{"n_layer": 8, "activation": "gelu", "init_std_router": 0.0278, "lr_router": 0.00085, "n_kv_head": 6, "norm": "layernorm", "positions": "alibi", "parallel_block": false, "init": "normal", "init_std_o": 0.0, "init_std_up": 0.0199, "schedule": "wsd", "batch_tokens": 65536, "dataset": "wikipedia_en"}
Below are experts of layer 4 (counted from 0) of a mixture-of-experts language model. Rows are named router (the router's row for the expert), up (a neuron's input weights, with its number) and show model dimensions 128-191. Each number is 500 + 50 x the weight over its row's rms, rounded and kept within 0 to 999. Numbers have three digits each.
Before each expert's rows: a language model's description of what the expert responds to; "mostly gets" lists some tokens that are sent to it at least half of the time. This comes from a sample of Wikipedia text that the model never trained on.

# expert 25
O and comp word starts. Capital O and comp at word or line starts, often infobox or table labels, as in Opponent, Operational, Completed, competitions, Peak.
mostly gets: " O", " comp", " Pe", " Comp", "emb", "O"
router:516393624504537485514501462473441436507522512517499508461484514453464522543546451445470416545485483570448452534492529506510525586581446388477456505407493516601470545581595561457609491465552455
up0:511444512426511561449572439539505482432448533558495455521467599445522569434446475537428432489582496466484517552515502563614497544422571448543466471502535491561472500561530498433444456486542521
up1:539492486500460528514550459534505415422497601540518563582472499408517576544491509415396497500538516547505481473450416441606507536417519454470462528408411451534492459445585556538519443520486531
up2:554553511382551541424504503438533455445593494450453459492423490500433537440531477605478485518475528505497587561605526529459512489518527469449487580462471434473453490530450526401558520415593529
up3:494452542526480558446399585500480467603504430558517512452568476541530480553471527476450464476473489589612511552439523572492402534476381443518451504501559537533473582483509428592553479490536464
up4:517549535530451476490542458455457501538527497478581501481520456571538448581581538516387518504447518527522496468484531542456457523457479515582426530400495415567445537554507572499476498408552531
up5:512440550593459451469527570546501430450561616547470521503468511463468502533543587448441508502455488411477389481626509526461526483509478437531507526433493528451533570546616521502533438478568541
up6:587492535475457513480519549555464473483491612548510481470547510425391530509522501464557527546466400454537498546471513506484552448446493379532505479455473412523488574477549553441543489405437475
up7:494477554503463406573452459493519509546439576539511539518495476474420545510535467408420459500533531589490486507521543495414562490459520577440480529437540460552520608569563484511626486470508539
up8:475532419526511469515415467495453473510522564523475569481429433439444590528528532510398456424495466532497392434503561645473523559481479424538423575461523572459548576449519487515541527513592513
up9:519484586459506505519515494460513410434450576495488453453439537483512506509484551455477473477534511557523375490474545395523508529553503472602489457481546494595503574455524499398489417451547511
up10:554482472538437489421480444543516494544538633479543486527591539511523484543488577467516523547438503511420488589485462513437529432414463475481427539442507518493498530566610526507527520435537533
up11:606544560541532484498473537515493505500505515443549418528522473501500525525570395509541508521519468493561467474534496510466489456533481477536411519392505490477519490477506469492545513501562519
up12:554544513468469461415536507583478485465411491582584497470564567419456431520496447518574466528552482497552472522548521490412420412449547517530370464450517379504478559461598472435600571440571542
up13:452452649508502511534477466482510601547558540437614503427512531483570505541566422501401507474407445529479512596452547419489534511532466558481536478465479467501533464492517493553393453497530431

# expert 63
Letter c fragments. The single letter c and pieces ac, Mc, C inside words and names, as in preceded, Pac-12, Pascal, across, leucine.
mostly gets: "c", " Mc", "ac", "oc"
router:487540551598532453442450457554590519514489528552408407504469539475481521528524428474490444528456482482450461552570438435468454523478430472530589429535532544510466539418548472542557447452571450
up0:504481486525455556504469525502428598601518495390428406574552493435491467532512450489512528508518465458512447519548478427415533482393616451404561430485518504419483597498558469472499517492429426
up1:531533569477587526450426521487532504536523555594411471537444493493459571526538452465476561499461419602427464503513563485513443422508447547526542455525495468484389485510588488484431505494536505
up2:505510546575444528552497556551486639523553482452544500461612447453561425490553443487528515464465576505420473466543537377438520537577432511533497451466422461567495542533405533552469542505497459
up3:459471409473444584483419437635586469478515551419486542552476494461559517464537417563484525469567545466505440533490474511449512444485516590551536482531459510587435506469565507504386448416535563
up4:457518559571546462477533466534487536580538552441450593381519457449440531570481470548461515434528443522523490548501429480486464489474593509525534447474494490565510543451398455466567487415475453
up5:533479466534442462404397516526481507529511528568396456471504489497503487559372438453537553561435595546536502534499453359433495540548512528541524516503468520456374492478539416519540488558447560
up6:431545433493465529516461541628497474464453395518417463476545565478481570541460448560473512462481543422498525568523572487405461448572402550446524505434442544493417543559469428485509535424416493
up7:442582522521481467472454521511415502605491462506500469505535432467466463593526515453649365457475516461353498480511569543449536488491448537442486578580476476465546517540520529568644457428511480
up8:487492623504579464482553532500512523480445457454481496418555527515407571443585469532461446504366506495524594457604454503470490505479515565479555578517508399540518564496426472502529515454636534
up9:465584535473470546594451519541494511465448481565486455516585524650482453470473550451610488535515487453495500470575554404505516482487498477426560450453493485445454566488503418570473359485502516
up10:522531490579474507436459500480521451489500510508495447487444451457459471383497497507473486488500459521543513581494448453538485465515519486373562523502603500463498542468693456564537515497600478
up11:523490424457492522513475484518537565439518432520417438471550466467545602503475414452557498494511490578549547503535500529542538359503484499580468573433481526439509552433463447484510535492523493
up12:464548570529475506476410543573475465480558469476499590429595545574457496481496429472545557506544454520582510569483418500507501540462517440547472517474480501572542468431500484514492537442398534
up13:458526486571578509471517462533550458444432538530513652453553570503537489465497520509487542439547489437523572535445495494421473456525483534540419514545516496469469564465439429532470487522469510

# expert 62
ri and ni pieces. Word-internal ri, ni, tri, fin pieces inside words and names, e.g. girlfriend, corridor, worried, Married, Boris, Antônio.
mostly gets: "ri", "equ", "ni", "tri", "fin", " Pri"
router:511513502520524484574426420584582464448597538522388473523576387511497554509431518501495461430396483433470427547538520476453374595502402496534498458495484525488421529473574554579543523499529597
up0:507448520483546443446489548544446496467505556618565478478493488435499472465604428509487438570471455424514456517553600564491433566435441550482504530475500521497512546552567493468420517573487583
up1:463541545541532548457491460510456426530473540502402509423491555597440519492511535541528498490552462504553451522428440519440500537522546500511425541501491460555461502523471517574557549551446472
up2:464463419512566495490475482502439494415445537488495532481509493535567508449494492458456510495482531474525499516566570535421433600485488365425556489418564524507472497574530499502507591465495593
up3:534433528542509559407563483384519510445516468461476425472534504482648529450462453511516447499456530560550465597443452471536450426457563474550559501447523582530489450485529409544423470503446490
up4:495425575501475524532427450495494505450491583387412409513446471497526563544579566561462497507405421510492600624514531524505545505421550496526558427508511487473555546481530530576496456488484455
up5:585483564460492623501501614503528459439499455567480477512510472526568551446485454532514567484501461513500512537477442534497467515480466372431535409515463522464478533467502428484537482522484467
up6:430438559476544510531506514483538447532548558513458483465609471534503538423553451566557542533485480520461555591488428508416464485499528497452522485460447469543496536503526535539503514599569515
up7:442530621523428461486512541516534480404474577478463445452536440510492526490552436403479516485429492483471512498572526436511437493539465601471513524512459465532509532486557525481535525493640574
up8:629551594405476460509497409553434506607564538420544476553455504518549408494439479465427441494479556592454452514456424598533427463454512557502538416489539467525522524505519484529520485466535491
up9:459508490480527543480479494472504520441440480549488477540583405515395482585518491530459472500514448543589575450482468446454455496507490503524514431411460490622501498462545451495564483513539532
up10:511482491452484572539526475605522444495463452524469536422476535426487489467402562420532423572563482492437450470557403475528392514571466596501503569493452489555432526491457518495527520422519469
up11:579463514546470472435517532544539449487452490436504550551500498565559555499490482637407445376486488568435585436596528402476399522544553567496462518475489539540598400563483500509497501492549480
up12:518546494547483471462486581567517481557546466441463492541587559483520462510535531522455452460430510512536434602467422550469442396405538450465462496528514457471479537458589566560423526529570499
up13:419503527458454512488555478522503491583421415463407461457475511540494503492518525480522450431507430490445596494444430540498421518511565554549475546506533501398519511449462504491472500533608592

# expert 19
th and ce pieces. Mid-word th and ce pieces inside common words like together, throne, scene, succeed, sources, plus short words both, me, death.
mostly gets: " both", "ce", "th", " me", " death", " mi"
router:513474575526505476488431475553523496537504341594478513504484597482508519484551471436468478498508475538480515538532441596443487583469550465523458551549527580527407501502470532481537474479492503
up0:539424484586522414495459488545503498492535479571455546519488477454400482502468432527485510370475409429592550470550553545461458570459498486515534410583446537488536474523501430487564411548454562
up1:482556517562525519468464444552494601447444564497574472441447491374513415429426505535623502470486436468479437480524454480457500504456525530482475545573530568533594532460480488500544431541560566
up2:555574508515484542477491495496460478571571525562475490519485583482418516475548438502513500493439442457489534503526458557519442501530520625583480434496561484556474662552529488479451546497527626
up3:513475495543439463407450512500503484457530421562460577477484605484461496564338511438442458454551501518582432573548528474467575571524518503592463492503549600506510476485527484591566383517410465
up4:608503502492475411446481558496539444657485463538608544464479508496535479545463473353546582436486492419609596550524530439475558463501496455494487455524431441475373391437496486449575436523504526
up5:526633477565535500544472417506562444427504486542541438439505410536532533524469496561464431526514500459408547472389531461511481505461546482430433511514473519529522440576525483540436446472640506
up6:538444575485463447568459475504556473487517384463612452480587513483535463438528433487505516435508518481470423526593451633594550525492523490504474467514410464495536562531454584539413465536408497
up7:496477576497431525490419507502498541483522513474427465439473580482535565439427468547564493554504429475499546502504566544405473513480613547592636520537575626480461478544490545449511370477593539
up8:583434561467557435464576548623518489541602550573427427579490479541525549490415550477470476520441444470459517473597457566515517453472461435483473506556549432545516491438426526506435401506417458
up9:497485541525460541452570543514456518507528546532438547486482579569483497500503449398470431522585563488512484577459483497539626451505438437424464491426463571526445537456461475594460494350505593
up10:491437465420455415468519459488512539503541597533521437503504521523472350412556456493485486479451487502412594473494540529441425492395592507463395463434466467547607531522600487538515496482487465
up11:512517494528521574503512484512505408548515441448474524475512474515451534495529508484509552472495428527507437499501528467442483554516529586612502633563513464568447501451460552526494522458448546
up12:528510530467531535436392514538562622618498496393513462396471533515447483568440457524515448424486520568532570567516407550510567525527527548464416442497582443577478542481453440474589530465523485
up13:469573435470539432482480426442555558484533527544442499421464525475498591540451444512574527435446536575487476374488363561462502485414450522422423523474494556470392561507484552480501550563486605

# expert 21
Mid-word in/u pieces. Word-internal pieces in, u, our, ic, as in subordinate, quarantined, graduated, Missouri, pandemic, Minaret.
mostly gets: "u", "in", " qu"
router:478455613483475451493522484567571411532582503520482440542510488554456594492413482417561449574476459569477439511648523518454470455520540466564507487386591438517470508577508631557462485438533496
up0:463555554513526427513557503440499545546442512507562450537461463467487456535463503478552563482504520586531507519476410369526453492426508579540477460517461481488456495534552575483559440590501557
up1:562525556503478609445466428509587447567529504504473421525524424570411564561488480546529549519448472590481379459546513479575517398485491517561461441498492523560410437558500489551541469466552482
up2:518482525497546497449438502525551507546511536537561463481490575526480541445501462441630494455527455469506520484494461433555532496522573523564405411525449490494489524536511514562526487611460516
up3:523528561427567533417522505515497510504561450357570444514569426442491524556518541491527527501540413614434480418558462496601514405461459475516481419502575527475457453490496565520451528410469460
up4:553488523424528440485513439479478449443505471543450530567571479425367538626511565538466512526463465479440522512534522543565471484498549593472493568459508489458477441498549516519562462378481561
up5:569524623520518483590564541530573465555596487487495502521384374521589549527417531467566455453500564470416478550552524525504457503474484472563432608424551490435606422450438522548502456502580496
up6:429594468509557451522472522478463480569567532409531540531557500618426512506446496470546514459406423553556512450588483535453517502484569543450427523406544465585538407523562474474495596501537527
up7:495431524519568506532458543513514520539590483506505451407552512554493533432450467535526477489544444452522474510500488546504407540534562564544561547375567538525399479512515440590391474423433476
up8:545534531461538537554469559516502534514512512462448387526518447499528488514455495420446429537430563476561417619529525567386429491520549564425529487362505532532427457574540493585404503521449469
up9:410475475492388527465573450513474449537521471479556443429465470476534484488517502496418450439512579475491516529563500483545525585429596425438491485475448436568550504479555561538613462425542566
up10:477552421526456509553512392504575482534483567548560385525453455426391506483444478467560515542517479510454564505544519524558478519544489542504444466471509451535545529501606551548476517517550535
up11:488534493523439523455469508555594504477461555510568454541490481540512630591445469449535538490494519451568492471457495479502507440512451540542457567548587459455455470538433543524457386485478498
up12:499502476518480555443522437533543549497517520540544477429589543493500518587469540495522535592446503515552527448589525462508464507491554598549433514407451462561453501475473538527461460490513520
up13:531458462502518599430550546448556520470450578456555501579542452482505534532540570540577456482517506521499443503490403508455501512496459507489422584494531529429485527514541505547500507461499566

# expert 34
Pieces ci, ti, mi, ho. Two-letter pieces ci, ti, mi, ho inside words (especially, Provincial, Appreciation), plus The or He opening a sentence, and pre.
mostly gets: "ci", " pre", "mi", "ti", "ho", " who"
router:515482502551556501563496451536447487565534450568450540535540472509501578496516498498442425502528470531561477558560484443500441580518441476510560499515441610531500559441530579525593536511518545
up1:500483527483479508547597467566558489524484459454503499534533485478476481522564516490507489461539465560555465527558501476443508527461511488491506521524553518561529500434436539500489478525465553
up2:374562492472475592480452478460472467508524475580457449410520609525505563426476543496391467449508504526528481478547539443464368514536468500550535530522497516553493481468523498474574548546469538
up3:500539515556544400539463574560541506532565584457512500499494433491552574557585475374495440495534496516489411552512517446549411526496546534512540545484462481486509545460582462551544474555474496
up4:469508463521480509550570406483476522540546505551514572512508479527559541420434509469487440445520512536447503530472460465502420412484452525493484508554570463446468527393559535524578478572459534
up5:475459516412478543456498441503466511517528566501591405529557478581559488506430559574457560538472514601480497517503550515398441488430497473582537485472495535449441541420546515528508515478517485
up6:528379525522462517457453391600522525561448430473582449543472526473473479446490478564520461430480492556532456543583501445463433586454555511514387516533436487599566496494490518557518518489472541
up7:544469516589521531496454455493505456494524525459410514477432465453597514496457481537483544493591460517544465573515497559502531591469567502437492470512623543459470474452465413502447577467425554
up8:488498441572412493505446504541458502514454514484496518488515439414491506470537377476458471475536434428529492560555524500457476443513465456459470487528424503374555495475474555545536556467508545
up9:530494484451443572562489494552469528507553487558443450537520502621473515479501475501487538496507444555587495531558548539482501556465461463501499546496496503462446565571486592471440496525466432
up10:470492470586551465495460523500461460495415524569498503481377445395476471517496497473548475374516395596504526470568429480472520459594530512481510501477512544459442458545576505538447420489548533
up11:590584467530440518497467423471590532510518558445554448540452373519605590468578575549448556456557560552460492509517535525561633553378472510536474381515575451437485465549574470560514488481480567
up12:503492473498516450440497463539451462513612426516500499509581558522525568528480513533484481402537492497516489508534471525479436547513486490507551517481460517380514598495491435558518497585426592
up13:519578541535562516495510532435399490610495467622450422474492506544575457472520578484530480473515491438541468557580532525500528435494563543508533431455430452428480418594515526578516454512580477
up14:556533583484497588468524500563490391536565445480479485417591490567543568480475472530471371404544465540552436630526512513490448441453540489582460452489478451596475580481479535557480483547454497

# expert 40
Pieces ra and ia. Word pieces ra and ia inside words and names, such as Craig, Pratt, aircraft, Terrapins, plus plural endings and line breaks in lists.
mostly gets: "ra", "ia", "ies"
router:487476462531531514516548460568528436502542575542399473550541471470488545516406529446407401480581560546478399526546499394442485516500463504506464454521473570493519520547482534539431510445523551
up0:541550590434495523485471552473585443499501508484425562474615518480485546425496525400369440547594507512420440500463457474576474491543538452420481465412560455442509614419480490501503512493533538
up1:592535508479497521551529400555610503477525475489467488523451475584588579455518496536479444517466496599498489520527464512487474498547506615411432554568474496427512458446461529592506404563513590
up2:454573480346526556597493515468549552575525568523417474512511532484590548399481423456499535576526470500452476537519396471666520441467482491439420475480478582471505571500500520518539533420595487
up3:448496428550470527418453427498508592530484480522507522574425432534517489553493558469443573482534534554468432538515585444477514543487507533481472551480510481516547380511658526555492464397569530
up4:490471449507468496454455475557517461498514489620532490482461378502507579532464530430487471525512454460547445522582497593564516468607485549475413537599504512502485536566474526507387434417609511
up5:533456544531504520459545506457554514489476630588579591468505514498491430470441534490413445469529458506436460538507530470438522493528558528488507418479514511455505421515510518536606480484539521
up6:542463506511582393400398468485510629538544550538492476508508451491472500536462532408488516467479486487457547510457497427489452541530528446428501467431491467555488474537592481537498492445482493
up7:556468436429497509494482500484513572481426597513433470519527483473548480456526479430533548476509552569436504504519473437475358500468499534441458513518511578476506513445569501534445550503586587
up8:448555434568466553473517528521506470466523516574445512504591508516448549520446451580458496492536497530467520566534520447504441463455487484454385479516457461484524419534485441554472496446514597
up9:384484519607458486463515490513442429516454486522468504569559566504560574573483497478463502510503534536492455545537547500462517552529462487461478493484452492487526364517496554588531432416489554
up10:498496489473527537555562477543480430454460571443495601488468474495470466528441425467455450492475559435414503483505387518482529511498471520414468497506508543555559562588553470549478550463552527
up11:411470537476479526441588526420524466483547504509448510496644436530474553577461550510485523442546494524505556645452560390398528504513448469545483477499465511550417486528471513511436503547547456
up12:505535462597444496464565525577461521488534582414455513509579454554541543542421491484499504497588509367514562565478568403427516550368488554451568456525460548488429511509463477480478434534517533
up13:491486487429548503462486449501515488585435546507580482510530513407518538407462489567522524479422484563587440488561546463523470505511554512527390410556525436540519550512529529630390458430517590

# expert 33
La and S fragments. Word pieces la, S and co, especially la after b (black, bilateral, biplane), names like Boguslavsky, and word-initial S or co.
mostly gets: " co", "la", " S"
router:563518596503526462465516474529555540559541530581422436556543498441452477545428471463477482522541438471537512526574497588485460546507493515499540461529495533506526510522527578525494554463493487
up0:520485411538475515541400498526494454553475515431491549463534502439501479452506462509495637500539542477439530575514450495553531469469464394509501506486512473418465587495528461467447424505464640
up1:559509545520459499478551495468381468620456528485527539558507440543472379521456444550445499470524468484533480525500433525404443504544540526510569559452516550471398427505543548474499465532455472
up2:543492564512518441592502460493546530520588484502542427495561509483520517527426451569513566512514432484532505469539421550441443525511446613409454565493524514505451552445402504567439485502434434
up3:491506489485391486521510410461524505488483453523547385498548480449408475511427521383537534490512497535553577535530474452485470494541417551455544537557501531535474555425499596474500506528431460
up4:508537526502429458456514466570553550524429502564400416585543525462519473478476441492522506490489508505449520523400478479452577534489518523532445533593501587511513469454521450585542518456616477
up5:555536515489488447482578539475483561537492486545458399440556497497504508457430531455477444491462509435577476637506600579408464463502514549455487502533547443539508543467571520436461504524477548
up6:546492545541481502471540488592437594551532569487573499503642510548479461522518514531536499473481444501464511559561453491420476555479460520478546482488484453544472478520518455491521434499544505
up7:535497470505487459462503507456451526521364569492438493367494456551485513621500448493585463509489497527522569512556457571428414555577472539530495483462469497471425466514498494484463475509527548
up8:503456503429516414505470560503608515540465454425558425479549516500476547606462446422460514479481469610449520490480484576439504558488531608456532541490505454456509521572547477490531477440426467
up9:484566434554457574452538527522421482613586452505494420445562558492445533466531473544438467435496508476449394576502482460489424453517501506532508501507496482339469497498622401537499515417503494
up10:455500471471435527518460430499451464591496503500389465503499393498559457524434454463530521482618448516490514534477535523504449516579477559546468503452470560519546511478518515456480566453366518
up11:431519539414510474419535504557490526512500502494495422584535462495517458518488416500479529478579511436571442529507574465505667465514482436559496481506500549531527584489503525482509502449501518
up12:497510476461551515374541493475502372555472473514489429530504518525585465506434510541541567427576475518637530488540554604519452478516546579470467473472507482571509507457474450559502491405521549
up13:487518501477577507545463407531477509444509520586523507515493431462501366452480459595568550487438467524554486545507487539539409526473511517545495468547544434543509456556434505515445525544635643

# expert 1
B-syllable word pieces. Mid-word pieces b and ba, plus name starts like Mar, Bar, Ab, Francis, in names and words like deathbed, Whitbread, basketball.
mostly gets: "ba", "b", " Mar", " Bar", " Francis", "van"
router:523533490546550454447502467584536585570554499523436421470477595461500517522524442443455441480487471552402492541462394462434528444488482462490418473454480589587501478541461496448561494551590481
up0:479443495511426552468539518569481476495486492516438551538574580485424509537479450467486418462526444401493515548444580503370523457449489477524467465466445489608541462563424512570473477536481495
up1:506602481495471443443457418533547461565517496503419465505453453504553467436457439458628512461546486549506530532525505530511461534575460503410464540483521454551501503493540502540493493392560471
up2:475600468511548505468440422555581445528630477493544539474551430528429534569514516438525433512390479504453541528539475573469558493465538499443569544509515494504455449498450483454559494496491499
up3:583498529527415470463491444561592560535514419589387436421505462502490510507410484474523463561426433601464483486513518430467464522522564456458433540573471568443411434502499545589461502551518455
up4:503507467444495390479551505525618541537560487506536495456499508451555520437575555464524482487488476544513499450482498534465393562439530536566490522459342532560530538439513500490532494520524493
up5:452481522607537430508540470478556446440476505617520449338511530416511522505489410533542500406516504432384578505486534454446433505486531498511478479499477593592490506522401539496454550561495512
up6:557540596446537527423530477504550592482538475553537525476469533425540514428503369495485546485556410524491457517576512465489459526484559560534488497522494475557607594490498427510444433465556468
up7:523460518568487444443505503497483483519571479526481507491451466531477471490476399528412532449540399491577444540524461547486448455491564495513480435425433549549547525546569404511593480528480461
up8:466601427433583552496498497520558479462523520558419566497570579414383537427578440456551456374526541500480555464505502494548476453466464618442448518466491560478557520504489576505581518527476582
up9:512439511529520540350526396479504537478473555469460469458578495484527586524504446479609567518543383518516513492431409504411510480446528465461451524471526535468538519484480594479548558487574441
up10:551472534484480512421449486537504554521545506541449524436531513410412481523507449464452546496567454490529546554505384522568525503437526538518453561514486505424476513605447462495468523467438545
up11:467457499594462534455558487649571533501546430503485497428497529513503485545540451467494523490474462571542415569432527494514463428484516570450476528523491454507431515416466467505531520491531461
up12:496601409516536577453563412498498528455556510525500496440594505515550566522515467505478594461528584594537483490509523484494461437560569558512513528385489473580521486439472529536588508497485459
up13:608470526506571460418531570549455538462534410511498485507555524368533551546498483516453553497446567423469521460586495478452535435543521616506470514551522541404593537577439507454484566480445497

# expert 8
Mid-word op/ph/hy pieces. Word-internal pieces like op, ph, hy, ip, oc, cl inside words such as Episcopal, helicopter, Coptic, Peoples, pollen.
mostly gets: "op", "oc", "ip", " cl", "ame", "ph"
router:539434478592464542544509380581474507517533438510459483630587522455544512562559485437528548489405474482456522497525592482501559562516452447500522491505442570498448542530533509491512514435581547
up0:497405523525509544477453510472450506510572481509531565578584489497465457499521521566515514371459491476453418562542493510447435451504508529515430604490462437551503475531494477491425452529531462
up1:429586434488495536403522437497505543550508424495454492565556518448411538403608483471507483457412438522570546499556506476451405545550492414543504490427518496494481518436511497518516451508600545
up2:514547465580478469492548465521520520464428492500579542573445524513583483540503469408533510480405625529470474552537495428428534498553446587513449558575463590494397578544360553555439522496500512
up3:463465555560437468431513325628490510513486457560590559577499535565470528503516524422540482510545440464525502515445466428359451536529551541588423568522467506478533548472427491470447532555559447
up4:528516454544368556445500443529532449475517495406477501480538525411491503471549530485434454475504626549524492538453553426560458557479588415522502601448476656521518550506435532512565473487527479
up5:578473550422439475486520521506621518555557508513481537515516475534483397471456544403505500507503473487510552452607499467490462469417510583544572508509480596597524493410527392442377431519493501
up6:535448446598485539511514493534533538498571448568502543524544551503586474456468506469478545543451547424538527543568470511475519562582493492466497497472592533512510528613557485538409463392519553
up7:561403541516423512529544533491557505379481475444503356578585532467490495575534560482559596529497456546539544560511499530565511529520451458459461558471483487414497530525576509585550562541520458
up8:432531535538480531490464407442449594540459481374441555577528477516552414470541442500481501417493465515552456566491478541561522598563511594519474474532563533489486542499490532494415568502552487
up9:525548467588439587541466453553600484522584653477527557542497489488517483444483495500466614524494451500471431452458513492411609575515498526535469468555459516523495446549405622530532408528541509
up10:533523442518447570475533413587425503470536453440499537467547564471512486547502469493481399407517509493456524412539566546515472530549418488666442409451425484490531534503510445496492506407563521
up11:533474398598431554468467470519531516510527520568472405414414467469474536515551418500485528517518490537461612431531493484464480496549513562427471467451579562493510517467608472557561546463621489
up12:492514503527452567532564445562531454534437484536503469507473565425505507457526454455584514496464471575456475483513540499467511444485443510454405467511546540510515600478500503468486464509585437
up13:582479516593412492497456539511433548515472491500428502518581444576512518535524447446422591471564483571504558508574542449481418524634466485524517490573490514418492537466521450473490409563489473

# expert 3
Short de/ex/ca/co fragments. Short word-start or mid-word fragments like de, ex, ca, co, da, as in Recap, Eucalyptus, caused, Tabasco, de Jong.
mostly gets: " ex", " de", "ca", "ex", " ca", " Ex"
router:547496523508580454481526453497527492569453434618483480545598558450488517549520520443468449478486430495508503517533529478496543490539481462545428449466523498500522470508485552523623549391567525
up22:560474405516471463458417481454488562591502393471515475525514507480449485562506529445496443453474513484515538560507494566579525441489483468580492499509529448480514487468620498478535425532563451
up23:516523511463445509422526468533463507512498566422590465520429524573367508505561492558508501408480436554570448558468517480507457522548553484561438430538609553543506380517454541463483497437549612
up24:525532527479481468444467470486528493491581474446538395400509394463487496617587448510508573494497522548550569454499431526494509550582543522535482484501418497533490401480487541543561448446476550
up25:433497431534476546555449452537508584479474481487561470476503548516505429526488531467500490452574507576476547451487511503661549540533585443466461541502544485501508485511462615528476442403392569
up26:499420521544460453487499543547489545557476513492555436403579417529567566601554453493481532459542530488511477549451620488425579572487515451544585525526547488465515599539517439493493471463488517
up27:530451501534562523554548579486477410469426559542469549546511436457470491588428561530461520477435503533528430464469538517519486565535445538593451520493493547556515538469544484447553519458441539
up28:516564553433489508476553557475523513522501552527384484516544512562490505463539403435520455546551473354579501485508532429434511468517584465523582545471473548422498465548545514411471464578509565
up29:434526421509504517497429519465572461537542513581550467515549479497466554487487505517472481396475461554453542464486490458464501542493592488523540439396465508438458529591531495518491533581514521
up30:446458523623473496476447545507528506551456579593445546371584483499548518540545468486513539468531449478530537506492453540415473619457488482513548379462515567586528492459551504497421489554503520
up31:500470600500437443551537515504497507609425469456537591541533475453403432494557413441525443463487459488572512526487500508511477424551512503512509498579577559446567572453562534510493548440519434
up32:450498601529507604455532515463460515552515401548522425498520451542563594500548510593552464490561485555556533522481475613552482486479505471542453588502541511470492520497440495571452464508500481
up33:575479540540519458495603479517502495511508500484572476477559336596442555460468399459515516425555572434443485572539544526499531522522554499446489510373483455590463529614518596472532549452416557
up34:612549545521493560476542572481527416487511440447555494491543449411601504449505587532481481510536486537511536527453507508430428411487586534451544453533533444499471560507450543508523463401518596
up35:508482647524573491397571588507637480526480494552506438498507493573515596440521502523474568413429376568534516549509496438534472405516485505556475477506432553552528504446446569502462452479532432

# expert 13
Mid-word us, ist, mb pieces. Word-internal pieces like us, ist, mb, qua (industrial, member, Aquarium), and whole words car, record, own, live, gene.
mostly gets: " car", " own", " record", " live", " gene", "ist"
router:572445493437574527477451384515476529503491446496486494442554521486461500568461439418466478583510470503537415452502499407511517498421567467542598471520457470530549521553538549537577432476584524
up0:479361471434457437476559496461478536574526506430610522567557460548511503526499548400485513499549444428509431541505440504496461502500445491454512563493545501472544560501522436474465540449554541
up1:561471486488455545485577438495474486563484504476513525623496529557432392604541469537505398418489461439524477473495564486576478568512514569576518486472467564436499432508492571475437440532562491
up2:469568528489487506479508382436552499461522499522475568502544437440493453397500441449526508466492513555483484481470556552559470563508506439567522378560464405466429518585447460487536465487523537
up3:509488492522531413442459426532427539540474536552482559380449532504394549552449452532482521483533446556510427476443474502491456617498544503525667514488440502581475475561561518513595542539493540
up4:550489623503518562536442559474471445444492425504452513448455480536438482505486507466477418539479496526576516455596372580516427509503482467494482535510451505455580474449434523500426527513525541
up5:578387591485541535475512521495511520480516491440542492439470469451512595454380444467477506453480466520462540546509478455453486592468494536447539491488484503529514512577474464509540482525428539
up6:519424449551528442546527449514489583511546547526432518512448454413474602505501436526496478480492519511512520475491478373448618455588557481547457466488521404466531458479436531525474501551454538
up7:516446496560486498524521467586541542568538507591527474432539493507455512435468492522470529496429424493528467527453502598470444490457609581461512457498454465554463524561490543414457505564568501
up8:590486602376514477561504466426508605514545402551520516500480486455511447562423476420494573472538504530534475429471522438575489492588442442571450561445463528484440491416490545537525433443551512
up9:449516496576459476471443468528543590435461536616506585447505469391461480456487469494420482440524463553573394451439513540491508503505541589445479551477603499565560523550459491552423455524496521
up10:572544459456525595567527504548507498617494397515430488517506431532428522527438468516475553466520420472562528540529501508492536415437534513523504464527512463534450499531474531506487579447492478
up11:624482491452536521460548358554464427497532520515476505457486523492513484574460480611505508588528520529495481488576472384484457432484431488516549546537486433498415491519475490478455486481540608
up12:574432572487436558461444415538574439567425536427560523480568482515420513654534518477531584533607499509553553532494524512495542452503475554537499537468401463541523473567510475504468400533420460
up13:535493540494545446520571513584510488444539506517555487483479549466564489577452538534460544446566489461527561486550414459552581389459554569531546509492457545405489490577543441542490465402491593